From a checkpoint of a small mixture-of-experts model trained on Wikipedia.
Experts: 128 experts in each of 6 layers, 32 SwiGLU neurons an expert, 4 picks a token, a softmax router, a shared expert of 192 neurons.
Below are experts of layer 7 (counted from 0) of a mixture-of-experts language model. Rows are named router (the router's row for the expert), gate (a neuron's input weights, with its number), up (a neuron's input weights, with its number), down (a neuron's output weights, with its number) and show model dimensions 128-191. Each number is 500 + 40 x the weight over its row's rms, rounded and kept within 0 to 999. Numbers have three digits each.
After each expert's rows: "comes before" lists some tokens at least twice as common just after its tokens as in all text; "mostly gets" lists some tokens that are sent to it at least half of the time. This comes from a sample of Wikipedia text that the model never trained on. Tokens count by the router's weight.

# expert 118
router:525517530489462560525598564515513540504510433529490483440482462489475613477507524576522477478494533552516561510557570472527491544511501472572516481513497473443459549478466506574466511443554495
gate0:535454508589513593517528376444476518515444516459593482509539516504542525492413558464484474532435608551521551501504541495469497514541574532532449573446532504491455450476581516514462442573495469
up0:562492529472527446520488458563525503481479542588476517511525499551518507499530436458566534503532486476487448489471456462446460430508528533490502428478373478518558510485520529490539529524551449
down0:489505540433537520595554462499499483512526465499507552483463486514455535512546480525482431488461494451498475527484482374491543540545554445488500476485470535509507555524468530535561484481481463
gate1:516510521465518487455546520456582499568485452617475465470442473491509468540488533526497465504487590568497505547545509463503461570487510432505430444520570472477472478463499509513465567602555461
up1:450461445497503451463562479516483563494502500564469467513439557485480493513480554514564485525546494506506546545470504427528468543464538525480537525503481535498483524478503559542511506476478433
down1:479478493509549428558491465501531538500535498449548469505437534489490564424452519481565534444443479513506554423482473517473516521453476476440545554504542521508463475484481446486536500484440518
gate2:530479445445524529541547583545483536499500540529452496481534502527585524409503501520498540491544543517540611468425567508442557520507469400551535529466490475509464514505513473549457448522478498
up2:477574449432467558454557559459427502466505452418505399458503535509536453489504492530506517530516517582515499505497506503473506545499526474460528497485495458396558487513514481539455524496481529
down2:419535497485462498487513523420470541432496475507486486546543509533425462487470592508519449543531493517530525546538503487580539462524470506511525426457519445480512524433512531526467514490530561
gate3:523554568523470458506479496467545445569549482525458432512488483500538562447450500463531437468496603469518526500468513450466488540526451514474439440469531503455526500445483530582468536507452469
up3:496500429510513459510515533523506556412470528498519549466481526529512482468537446535526550591504579489475548546517529496607511527479471468482556535480383482517500478526466531530537488490504434
down3:515513479491482510485481546499492484470587536494527513453492549525478454460503490471526497466498497422524416468564455492421471406444443523521427556454495534450491495527468517543542522420533462
gate4:562496568460473499502518513546500480509505520537502481530576475478470426529496451538457497450523561454504481542528480500444491543554564508570506532446497538519475483490468555467446444533514490
up4:552459489508524505451457491525518575478506462449574530463515492519537449464461505485496510566483423475529474572471460513490492492506481491514518473498463477541522564510577508525524463411517438
down4:513512464498518547483399505522539508469494474551463466492481478464482456541558477520520488537508544493548466519529594454652485617489513474447493503509534489514482596440518436544501487465527477
gate5:489505560467573566460573530452570559470562438452465484428464597519443518462492555510517410530501503502540473498514481514508494501511522475547488495573538446440467537471573421555493508422439515
up5:426523480537451485484440502534456498551412542506613511543511490473611456515475472489582409526474517504514573486474449485506485463483451543453476495461505524517495498517518547468519570564533448
down5:574445442572539492507421458477532468663480534545509536465500468452529508479557456500468508421483511480484504516449495482502517561562519464495461554499490497514505490509458523482502523557503514
gate6:501520527462451533560452502470480554483493442451537488483431587462474472411479402496515411563496470484469579513530509537550560515558512532483531513464448454471519545497437526566534515434520539
up6:452460544498527437506552519541525528474495460429419543504501534476533500470518463528464489541540526491430506485478498504522541480507490530460530463512406499531468536554474575478416485520441534
down6:503423539456520534478522501516490516419497509473447525512508509468544414523505446480503508482560485501493493457504511505503521469503391468528515515453479477525515496499489504452479457543520563
gate7:559523508526471459503488487457506550482525516516453523532539576489498535534495532526497449445498443459532500509519528535487485536494569536484491459562444501478569471514497449524521494539487546
up7:538551499523571571496528474541492495548456493437556508552459486483569446489458459467486465554417513498538567496492529523404512512443482435496529472407562494520509529494483564555479540541495510
down7:601511494515556502569437472542489451455498424498531505499541490480517496543583499459558490499468504417515512537472566556472435569541487468517521517492458537507469478449515512535548581480434449
gate8:492462464476443492458551542501483485459502610485517495510566572446528491523513459443445506486511515451545547513461511555557504445527399508520524503532487477479500474393479492436513482500524441
up8:461412563462467478468471520499526508488538592454521478483552513500461557548552541514551593537466534548512536474491465519530468456472498453485524575553435482523482492512585483461539594497516487
down8:485577532514588517485483540498487522548442531409521521524505488486484521494507530532535554426520545506506477544534480428552502501533469516538432514535507529535559451469469537515468432453456448
gate9:595495528566528500460431547504480511513523457498469569530470438548516508532422477535485511492529528489467584505479440570538460525494498533487515519550538498511477508479523540487509462457482459
up9:474561533471534523501517484459501450482453485537485545487506495503549503544510536559525416440494542547520482512510413470513530534523522455459479581461412483479503514518466595474545538452515540
down9:465418505493534533480515539541526525515521490496465446466519529497542472539502406499512487465536542516504532417463534541593511438434513469579560514488445482529552577491558543504504480537457565
comes before: " The", "==", " In", " He", "-", " It"
mostly gets: "\".", ".\"\n\n", " Turnout", "\".\n\n", ".\"", ".\n\n"

# expert 115
router:528471543455431558459524566530509493538468507559445511474478465484508555494485494555505497516471490514551557539509600485541491519491505458546496437505558470458465487487498537510502556478482495
gate0:417464450504430476572538471543481598420500521439438490507475514516475473496486512510473474443557537526481456469479494540463489437466498525479477502466452594429467533546565476497528443544487549
up0:413506551490475513533484500474467494475472527463442529532444494481477460474451480450433541519452529562512523513568499531503499551549444518516486521571512485455513457528575503524453523504506482
down0:498502476449517443473493582480477430567505525551527462514507475507490460495541507535581524511556512455473480478517490533493476507454518523493519498449484525550530450526490452518486441523486490
gate1:517542516542473480458489521476540536495428437547548524479426528499474564422491430552523484531401490442497477581505465494517457456493511565528500544557545527502492418495530526573510430476472545
up1:521555502506487455509534497490436480558515563525502516510496504512484502524544452438489486556419497500462498601498494509456518468537512490551531470536474453490471451446476580521519504473457499
down1:451441509479467523511509489457498517543420518476488547494496433499548479540468554463447485504504557487533558531448528543512537458473512481541486523436587516554522389464493548486507600519491512
gate2:554462508491447517552503530486407491463516463529514461459525607581509507520371504510445536553564519501500477533577545501516480462463486554496527506519477493455530480501463567529479442448521462
up2:507534507504452442476428493496526504548567448472521494495534523469519442465468536511520440460538523503528424480487592402491465499587522544518525501523531498487534436531477468465527566469514498
down2:504512477512517475471477497531539449547514495582499491458532486500412482514487435487557483443581475480486498520518531482421490518449450485487440507487448458499465551549509524542532499533473467
gate3:506486523494529530500561472486538412419443521503511498511460504545492497520422544539478521570529563467541562474554532568453560522536533531540397510508492475459481447516534508468420505519536420
up3:555507548490556489455504502496507550506482579483599494485538523474552504442512477515468549552512468458513488447473584481517460447499510467465518517491468537557513508479561472442491513523506535
down3:517514502479448518483514527550467513503492493562476564499417451436563477546495498464527520538516491530515500521487471452473503526521451453577416462459492420537485470497486469497569436465519431
gate4:503510461458552586472442464472552498419513402475444500516520559496467493513495513489560572531464497486478458538486569565465446483469489481463460522550560537527446481510454564470468457427532493
up4:508547516536488476528502513542455589546466552479559480494498502451519503455481559460516433488494488484542526386486451398437546445474499454404503560396522485476475453510560484481493553469473509
down4:533500468515480455438480568568539500506509488587542437445513480520514474465423455509505435499542456513489499478468446464487415544487517499557468451521458533525509489472484484527469497456504475
gate5:487452514446554545488513454497528545467556484551473514481529538454535513529509485503458503482460510501511495587431548478538460513490523446545535543451526516623469438511442533450456592463545445
up5:528460547551548511466498427484587507447495446464500573506481555557562499597492533551472535479490539529534507502450489458543470484550464466472534477502527584564517455501515519462430570517517504
down5:514453522553490522481577483523438526496490485501513499531508508510517454558471515422428484482484520467482539496505552579507495433465497519469550538487522573503543424492485519509509459528457441
gate6:536501500403487601431523445478545510500498410479478490525468499495485505541498500465503587568544523508510441528484541475506553557510440500550483507510580524526469488505494557428526484462478520
up6:580434472496506528449491530537452458471525529592556522492457450476521554552475525479440496480470518572551562426616423501513507422481486501506521491457483489536486534490438466499536512466507526
down6:520583479504497475457467506564500481503533482580484437463545493455469554507470434532547503563502440526511519506492464464464522540442538450556498544507516497463509526474473499541479555494539520
gate7:454484527499510421456485453426488503559559470514443499513509429549463480538524465502493476466529545537529460563472457512520505451403451506589415577534523534528507476528385507497547506548512436
up7:513564534488546539587490501511506506526480539425499513529548486480515486498492496525510463489475508503582522440534511496503472491491538560534515467510435440491528491467467441519453482546467512
down7:512553520510476509488529569569514483507489489574514466503466475490502509543530513539472442464586521565502477553546437477462498526469524521593560536487434467486499530435461541446555541447562452
gate8:523534468542481540512468584461576520541498534481505541420494489477450544516473497459498518494582507471479449542493516469450517443483516442459463512492493440510450459499497456540402522519461569
up8:530479458493433445473488524459451491527512453482504526543512424486502478470451493566485497595520560517504549428495523563573485442478504470471430546495515552494529513429459545464490561561505505
down8:427490479520492598557498427441492480627492464482493496475520450520447532499457532491472461507513502493516426478445548515516625529430501482535477517495558528579516518384458571507501547527416567
gate9:476484523509484500510515557449504527515501602516529459479488511492548515443448515476539488450516487516463510568559490485610479469458435523491517533546486489574448483556490505511509546431533585
up9:455474475544490536522502505470490499445519547545533457403462489511427432490507493528505454470463470507531452578481491405517528458452473522512495464539534529498438469493499437494447444535528477
down9:527555450464463421418413538521498542555540451512512436481460537538471483497569505591517448464461490551496438460604473443459578484588525509517494492533480555492491486489460484515470498496444482
comes before: " ", "-", "|", " Total", " The", " \""
mostly gets: "″W", "″E", "|", "-", " •", "'\n\n"

# expert 96
router:547462504406503575487596601552506476544456516522464491413489511495520574511550479589565505506450547514538542512532520549538518559463485502566481490475471529470389489472502497546488574470503444
gate0:450520455461531524525533486538489464413495538495541460489526509563502489546553519426461468431424509560501482561490382499529500538477549494522498544464519519550485526429508419504463571506456499
up0:526499465453564508494540556545499462554452490478557532463593519514492487538441524567482454480504538522510441577501479621504461484472503486509564519475407497513483503541544446409511465554448513
down0:518488532468542552564480446648530508554481504535484507480546473455494469508489522463476493496442407449546591503485500535475449450451489416496517468522461384522508433455442507494488493485521451
gate1:490480617537502475416555581549450543461446527533453453496554477492453479477483499551475572508391566519477547556430541523501495532444574493462465487508444512544516430520570518483526484444511472
up1:473477453487487436546511470470495561490563469486441510520497527455456454550461493423425505522536495469457479472516558448539480471560449476492499497490474390483551496451456500477551513512556494
down1:516520526516466565535470551403491516620511551420565461513507518496518457483486507590457458479538493538448455475553540412472572557465476471441454510489496456538491584526471489498477506436507475
gate2:480461436461464503512535552509508602578469507544480511424479484542488540528570473483491483414553516505484539481512538502537468529466555442544539507497478468515460505537506475557492488481557480
up2:487525526538477556523444501523429515523485498499500443429505497444534564505462520483519620468488411510496471488428427490506527508536448519587414475524537464509480498518480483506424559476469552
down2:529493489403500374492494547563502490504580433448533467554508493472482511500514507464443515528479505532482513549500534595456508557472488498570497542538499528482514474503501449501510450586478552
gate3:497497538536481577507468542487440484513538504491461477420468467548567497524524525535482513497446523487510479498546561468478484516484448516472535538488463510501474507424525524541500535417492556
up3:559494474491521516540463481547524515467468524581542536489485555494524504538505502552498491567444438462450532472516445558547510482489484504553471479510578466511580478526471466514528444558506500
down3:508466459541525511537527508524538463504524413497477482497509451485509509422479514474458450516449528549508462549495434517556574502501462494510422568498516552539488574517372459580440480497454514
gate4:478567485443562490529482581522528480425500430468479468466521525525524446466455579476480471471509493553455506545480426463464470512520470579535469463541544406482415444518501421492481528495517558
up4:469479505434569546549432477577509464427482545494477487437552516511518464513535565465449512450552394507507457497537444492503568512463423562422503460483590524557494466477467467481505531461567418
down4:477520463456530493528505551449446357457472452500468531519460479498488441448454523529495510504543536495566491518528495479454497457494564469441444470529451500463490559367429538509476494490436488
gate5:480463443481496534505517502543520434502461516563535446492502536462486500437448469536514496491529536453506547539497475519497460521523566476552557502485491504512459492514550597581456564524500512
up5:413441476478539461494500498517475507546514481471499414448496511399514541495511576484480529534489470445513480459565509482562536529490492524458588588445526551446474461526466502511471466499554447
down5:436508484503539463501427519429505505468530461473512502570573481443500518541514489468489470545503491548557526525555518512445458576500530499459471493516476497464560488500493506496592523527536476
gate6:460478507505524493477507507445466555489482446535478497461527497491481541496462553513504526496487593475558579470569472516533503427494530492533512490380545569490479464497493536582541464583479587
up6:479513475415491517517515543491457567534485514448550497522540505524481457448483510535525518464503569506438544493513531513464517516645528559497532505519423482456532488524462436500505414542496490
down6:442555551539528524490458522523483486532483490433569452554425508405476529569483466559482477503501531501460448583534464464459517552468523510459487574496466496514483481459494517545519558501495521
gate7:468491495423542500432541472586475503581591580530538513510401575479477456543522468526488522434552473463545509531512530438450527500489523478523473411462507556549515497521497508436559455546513530
up7:551547483460494475485488549519555452490450440508483436408502516547511469527543443566522483500524480477481492601429487478557478493516600493445461455462469474488429549554441488454432478480479525
down7:450549507487450491551477508494500465450622510430485494410499436535512433450478465476497493529583538448496563437535461496506509419469538514504443469513522521495489443519498542431443479499562505
gate8:537558483483487511545518424504451444526539498508511515477523475507519488521541469456531472489435541499489483517496462507498487481591552530514508543558473563471537472509520409514410486458511513
up8:543501498454508452550558559486515519529535463502521491479492460489516487506502578532476511457503494533505416565402489475452514480550534447455547538437561556457466482519536487539428505519549366
down8:497535502491521484454490463495479498488510483532510529455502493521554512474530483508507519504518559514536468550466471650479379545484531524449512492483531548528468446411496491518482491540518446
gate9:557466542490464504451527549471485522511515565555513498447525562553549527540498434457539504504490511506532536492549497510546512511448435460473493504555576416526456540443518395507476476485505481
up9:492443510564571482465498504490520487493507564517504522540449535527556516538525458560520492477526461439477497492485570520495507482510443487415477510470512527477444477511468570504536515442493490
down9:519484536527445460575539526517512514554523575479491470506478489527471482491425502499480513550558481463517478543522440458495503526552510430503443542491527521427529536518491488427564486493488519
comes before: ":", " |", "\n", " (", " |\n", ")\n"
mostly gets: "°W", " JPL", "°E", " Coordinates", " Clade", " Animalia"

# expert 56
router:520471511485453544501581560537539566536490457543486444470511468500460542471545505612503489439464512539516536523554531516511519526492478487579486496533507522437469538484525487493496523496507500
gate0:564547432460450495570486537530580403541469505486488534507519500514537542497411483476539440553519526564517443512489443526477533508505517537524480482545560457482540541458433519502425565507548508
up0:515557445555522461500547486438518476539470559464514498583563507591535468534436503462477490514523523510450450487553518527482486530513552549525456545559504524530553491410517465472506496547485486
down0:461548480518540556522478493520520493527493443577466560543446499472520484456510518465553497467470546486534469522562551460583495562481506429531491500454551544450451528492499530578515566451495495
gate1:569514511436528490488450453538523540484500552502474508499486517487452551442494530517507392476567446507501545465512532413446451463481516569520415513484492496517486552485471464437536440502479548
up1:474553534530488494596448517496506502495416532456508524514483486465538478513459476573545514520431499539512430451496509508490494479444432468478496509500471486464500493436455551577425506544459429
down1:490457508465507577527497509480485476530510549512460524452463518499517514512488463462576540470463502484525521509460566485527481571531456505536491456438566485472455510499457505553515507472453505
gate2:448521462501463524499394485440443512551484490480490552501398524563532528486495555472558521485532517479560519494569504450559460489470464439456556565521584476486477446449588530532440553491498504
up2:495613519491458505438524546475425511464514544498523503494518497569480465568526531495468548573433492445504585454586511490519514412504524480489549510564454503535464491436526444444533505454487548
down2:458519528517544581528452499428580436524464563522505550501425530536542451518494514495495467501485514438525534495440503448516507477526507503504521495482575506403467462529516504498507517579480512
gate3:515473562518542477390509528513508548502460459552489449462546438469508489518583540513539506484444485536486430569494480491525629468472415499504496501453454505404501466539455491588524514516458483
up3:525570493477530498476475476490497487485512547443506483446564421527543467461472462377537456526495494503471453574439496461517484497554495510504471506466430595475528488534551504534523499579483528
down3:431492493544508550481438508476500490485406513487440527431476468537496456465466461445516501487437497527523459481542508472546476481455545455549465465466518504500498507459419519558495469459455496
gate4:595523526451500492522497457499478482529530502503523503463458512477541456497625443511512436498536514499478504463504542440479528474531469517448546496536445444514480530440566469612473489552520544
up4:411479519479431491613485534555560510613446413549457462517499564470489467471484499515507504545501514500497529530520503602524498536499475503540517517511484478376512477470455539545482490548485504
down4:494509486533521458443529526578547557463472427446579471560603488540534452537486492573492454530496521513506517504518492526421419453495518543494466459561493456557519453482533521388471454557580510
gate5:487518493489528520503478479561566442500550450492490537481535470507532520519500396431544576528468576494482495487499502556534543495472489610567557474504423570497481537475462449516456489518519540
up5:497464515469473506497511507461456512566503547509423478455457540496477498439494455563544461532507581502574472539508544485570540532418480409451425495474551472478432518502537540532464562439525479
down5:443489512464481440508493507481485535482500523454524495501551539538514543565482449502386479486521444433472439397482472488471545466528497458471515487520507540538522457521525571449463509597464548
gate6:538589484594479486480450492440483552454571514507570450480462483509472464480371490471480533551529493496456463465430512556471544487473541506529562491463428482529514552487553500464535497490507525
up6:464440462431557532455462460451454508442506579473522490497508509439498529497473464577504517434505485485485441411493499449463594551415470515442469490522443468494591487435499517471427533515476553
down6:499523418536510454442531500476480492490513499408551493525542528497528444459452500574474431459558460460471435440469420497517521553519459508437508489508428469507516448438578490451478512605496504
gate7:493451589512470516463478624466471542426480542532494432523474514514480544460532464536495531497449542527484500501509502506521565443543479464464542558541446500493536566558506485542556500480433448
up7:517515437442515549538416440484585505504488493500453530466544625532425494430526516504484519513568514496503471498485549511456459498554452548549511447457519552475498540467509531555505551484471505
down7:513541550475548545523503517510515531494507537436470547508464538457485566413510532470462504594535486479478455430593438545462506464547513505431508483457481429572475520497519494459450466485459478
gate8:605508534583530461541550460508522526520472475493615505503517433494519480497523446454491476543473444485464509509520480487513458468499606510517533500534469543453460467539497477523515494499435490
up8:482532480479513531486449496450414539403555486529462518510544554434380543471540507555558508542596564535530450510464490498490548465519505546512368524528567437465517461475511538496466435454580464
down8:551548515439490527500500506548490543450541481481536517460498546479509467453478512442504465455509466551526430533433566529502449512473520495509522493455481541461508527472545508465523543512489531
gate9:497492518502568470519483493440468468538489481572589487541457550566461529385534432506502522566463528475521503520462502573492538532481462481477476561523502470521500467471482489540475519484538436
up9:491520515455563481500469463409537465524542490546551492552451493561521532514475477547463479491572510467440524469496470532532421461526470538445456539555518513518491441530477499499527484471509489
down9:501520567525588512584514512474573499475510481555516535562498441419478511478504550458512515515472476429494464486429542544535477510505511394505501513432454495465498402431387492518502514469524485
comes before: " The", "==", " He", " In", "The", " It"
mostly gets: ".\n\n", "\".\n\n", ".\"\n\n", ").\n\n", "\".", " ===\n"

# expert 47
router:504471492488439554550575530532519519488490512554506494446529469447420523456496500564587534495469568548531508513588554497539506529504492442593489466444443498462448543503489514525510555503482476
gate0:422529536521450475531456503494447552543474471501493511469438474469502473465484525541511430440545497505534468584475442579515496404491575489435561502487538540434546532490524575503486496446460482
up0:524571482487551518563531534572541524490472565489479465444444505548491516575536444510537511478498537429510594509483518483525471489461568506491481509502519434508485523455567559498531590510494467
down0:489474473526525454470502484433475475595547446456477488471500439557519481513479492487466541419503482468460516518512461535553509543543550525489541451491441555489542528505462501473457490491546490
gate1:544528557513522490459496481527539499519471506488542513506502503435474456569485492480516470496492559577548417523529574568462580523499466488513482507515501501492531518443533413472483514536534437
up1:529488486509487580558498411456535527528562497517515428484490457498498439484477514526552515479454545533502514511594441530473477445566464509493493556530482506439550516501582459533504503534508509
down1:503555536467445535598523467507400507533508568541490535466502480464544493471488476517510538510521508483489533530496524525499539506496442412476433531479494483465494506593474461475486520486461501
gate2:530482539472496434468527495519499503462479527521494526475494487534533464422544507531480551487562532495488535452523531470517515552570499528555497501459516563520462508515489468491516513433489508
up2:499456539468461485482501507452494519455433415475444519473482458512488515609498544527514525556446426522466521428449586437474441499468596508482516491541515540543502466533438547447545552469484491
down2:518525502501537427499465468512417490442588512540520542501444552428533475543515556472518475476545508441552482542508484500532573360530455480447486465557560448449492481501426475548439556548454514
gate3:517495488473471478581480479536462444532453565478493499494524477527564532487506587508500523446508465472543495486467504526499515467521546598468547474526452523538453474523510487532510457526477539
up3:501506486498551549565456484491493455500516435538474519485485446531467467459485520476489478548525576435458493542424494563553470517473480483504449499496434399440442524479405526470539580493479425
down3:467588482474493536532501528492473518537450570473489456534491543505537458469567501516457431557540542517484492516443529537513506480554512476500518519478491497428488446482538533507535526501539521
gate4:543381482421598505529597543522498567489452508469513459528501493421527509462462467480524472513499518456477517512520499525453491516520529501502486499508538461456528527423450473514456504495453493
up4:492519457544497518485479538462525556486489479502533486513471513494476504503496457532583549503624482477467492480433560518462476447540503478472455461465430472537532591462498549458493513499553481
down4:479387469557524537500496569530526485479495497435468493466549429540471540490436498500508557447532474450470525446512508474524473540515503541544549455468458572492508460523512498501539455533499472
gate5:491460467476475562530528517527489627517524431570462480513537547489518502462453507523495533534480514560509509431545493535498517507428436394553554478510554464478475509500444530591560543457455548
up5:471475522505500484550467523476527507521487557532496506499454503588526512459548485450490499513541484496500550481468437491513506502524480539527463446500475567501518521525537515452497537535459426
down5:448556498510531510508511479493464436509478493494471525457488517538438493542470469450454421533506461492547492502480503512520468509599522495618410422434521387524503458546446505548480525528471495
gate6:536478571470557533456522458499456503515539503515505442501494494424469517501488533446514518520505441506480524478519474394505579577476457470444537498505548505516460447446491535524514523475544509
up6:480487472469498489576418461489462528541442434513478538505478450542433509462508488561517450530481516458490511545456513511530548498593499465500488510537536464535490521492596484488507509514472533
down6:485554595496509522504494544501476517483543507514514521470479503475483539468577466509487508581437444480555486452511562439481441509524506529557437443472500526460451463520431545517429511534468595
gate7:534368489567460540447512490483526549491507547420476487495521525507473519428478577504412489510513578482507513425550443388493562460503471523494476536508511521439413486437468536498483489506479502
up7:497450436524515481542570523470400464526485532518502465496528485532447473457440487478535519547514514520517528448535444551514478604436513452449522421472482464497500456536452553418515516460387492
down7:531463474554511426426470490515505475469562507438464472525458545532525450428422483452602487422538570521518574490490496515478500485563466523408515432469528491525459482565512555427455522513549526
gate8:467515516451452506576465471487514506461493481419480493428502432532452474531490484506557585571480475454497518470455481510516599437540482457563479558478495488503500482569553494471518508517468508
up8:534471489474485536540502435517548449463545511444523453510523511486481537511495519440549530564577522482489471492462513515546626472525504527615490525473485528464510440576436470466533515486509475
down8:433463517534428503455501539466499510503441473461519488493497414528534493561518524526474475560545548478524472476538523463434467553552484424506546524508546557456506470484504497476543493532465446
gate9:501547508516481515485495545536497548470492514578473543532521478452491487487461532527498507426483567465501536549451538474448499536512423562514466491528520514440506509546486441451455539487502470
up9:469522490491558524503511451493529506473523533464469459534456490460433440404464485527518503502502568530490554526523501498495445463472445533448482511417469503543507552530571533519468492464513484
down9:545490450541494513452486517545470499506554428499480523495548518518452527551436473563499487454544527537508533516484479518558487490515535578537544478553533444494498526497562527481504402513538518
comes before: " was", " is", " were", " are", " |", " of"
mostly gets: " who", " They", " what", "which", " they", " It"

# expert 7
router:501502543457461576526529602584537483543441516582512461462455516525483577512519485548499484504533515487528508535462508486520502513458469478632512447499514463491436506436491537490438516514546456
gate0:505514498487502502474482467521494494550485564567481504460509523494491549562534458496576530453534444495544464455522580415451513518533590497545529520548496459520583486580461525535500466442491536
up0:484467543457460492532518481573528512483474505505531517437454496478479570590575471473475467494492464503470445465533521476527552460468534413493486542538481539513496533555493517556472503518563488
down0:476499500490468452525538527534504525501469560488546461531531533511531516493532457569501441489523492525501499411460451529494466481487496472574457530482535524531530469418522519474480541498530504
gate1:500534555481456563568542556483456537560575444568575459524509423460549454554487405486547476523495464488543519442474484532493563566495404527457481510538533480566519520475551516526591485504480497
up1:484522457516499515512464491508536482520480485517473461507484565545511482480466510564432584495602390439454496477476501430458536482486446540553545479554450497552507513497523567492530452502506496
down1:531484433564471594456435419470494427475466463516499520547459438531481463490436506511504469557530583471529457518467427532481572483539504483454536519490458567440543534510518503509584454434459542
gate2:471521515518498449548507576507556468532548546535478585558413548508487477472558441474462516505538470507471489542474507518461496526556453502532511482595541477495514546513559552479503478557573518
up2:524522463416462510558477543493526508477489471458476509513561497540502505478602519496501515450527503520483504465459497512524493515423433573528472490458558425507528538510420439510449406471627493
down2:439466507548560502521509499544536477543536456583585468569474555473488555545470463421461424503493509417453486490447472575552473489453492470438532487530457487528610445467539538464635493503524503
gate3:433496513556492460461536514492524505523573483566464476476536476468462507456423474513515459469432556551502524522488523554537460471521449487532452509545528517497483504544549468481474552615458407
up3:402453537475549486500451491464533503484497536470468487509534447560525434579522556514450500496547433435550485543481548540497518445529495498509529444476517546552538504416492494434550454530526516
down3:559548498462477432529516525518514522474474562482463454452501574482471507509498500572576483502553499544506514497550454493559424506464471494571461513499486545518493493522520497502559572516483485
gate4:576418492464460577457468553508493524566442487560527447573489532441536463509471562532499469444474476550502507503485565557528493462506493554488540589584457547525458504474543439522552473452533518
up4:477559439528440464535574580465605504492469521459534447492551511495473510467474468504518500486461526526494497504561506446463465513581493498457453472528509456391505596488441530563564462455515566
down4:502567514497419436546455523537475485465517494534462512508524440478472492440517500478482516468533531478451565427478467494542434460473462519570526552492514501451465569508478514505558537564506517
gate5:495535483488474450374490521536525499518537535486547513512455525551475503473528478555501491541562433558497519572496501488445589520472502501419506552499527507502515508493463503500558466479503455
up5:621539526477448451463488527519525526496502485484496437545550501500609471529522579531492459586526456526464520422531480513528507506522478493511527627424487541457514448524454559470480525472500490
down5:423497524438462456417463548446455491516460543633557422464447493525527405536550508538503488523519543569529443547504499471572541535509505504488546445462439536536495507452558547521472483480482495
gate6:549421501479484506557478541466468461555450526486488521473430520481478502469415472499461439442484494514497524502467456457485529547500522499477500562515499489528491498416542498455543433474505507
up6:465439534508537482504541488481517567459483488495448528509510456496517507472511450462489480523452510544483473415506536484493512451469507470497461440465471542503533530541471542492497532505478525
down6:576532483524466501544492478500551489547483496510514465496497492483516467465559468441584518479484484486520505501547510438558594485546483499492449470454390444407459537519578513536456477527538545
gate7:427488523509478546462451453517524468495484550530564491510413538459466461536508400521537502459553539501503483609463487494519535489503502429434577522534541422499478455556516578501518484498518526
up7:484467506570540532482503450549448499431477516538482486455495503556486502524495471516490528487459496491471460491462512531436443412482538471510503482472495490571466472554439505480462466524525517
down7:566483483464536471448502458501561478449508546478504482513525485489503471523529486489487521474390485472541445429515481522441508474567512539494435506546475624503511437594461530513475515441518503
gate8:517476465635565520465533572521550541537582516463529516501560515458513533477539486485514538476577547426547552510555495568490489433458522479533524534513510533515438417494470583505428514479444515
up8:533545512495548487463537502499422454477423540522471429463473496576526530498474503553454503578507475510457532500474475597496400475508521484543524527453451446482518476583502446571503442564472504
down8:551566509441492506541596555531501534475437511464549484450552454442498590528484446573453472504554489581558513537465534420457531513497462476598561548432475451482526587475502530518512464534538519
gate9:509517526503515520474488474479473492482507462534536516501429479503498444528466575459490521491499492563567509520542434578460546490502499510471523506483584495555499494435525501492523447504521509
up9:443575503484532399590485425514522472528489424500440523465447437481471478439522479461501483511528479540496497501500458485541471508515487514554498486507555493444468483497545450484446516481498426
down9:569441548530471461584449524502569542496547436530470552464527474476452528479489545483577425474476444508538565489471436462503512554570525558572447483547438463524406509482528515452501499507564592
comes before: ":", " |", " of", "\n", " information", " medal"
mostly gets: " MPC", " Coordinates", " Website", " Clade", " Date", " Binomial"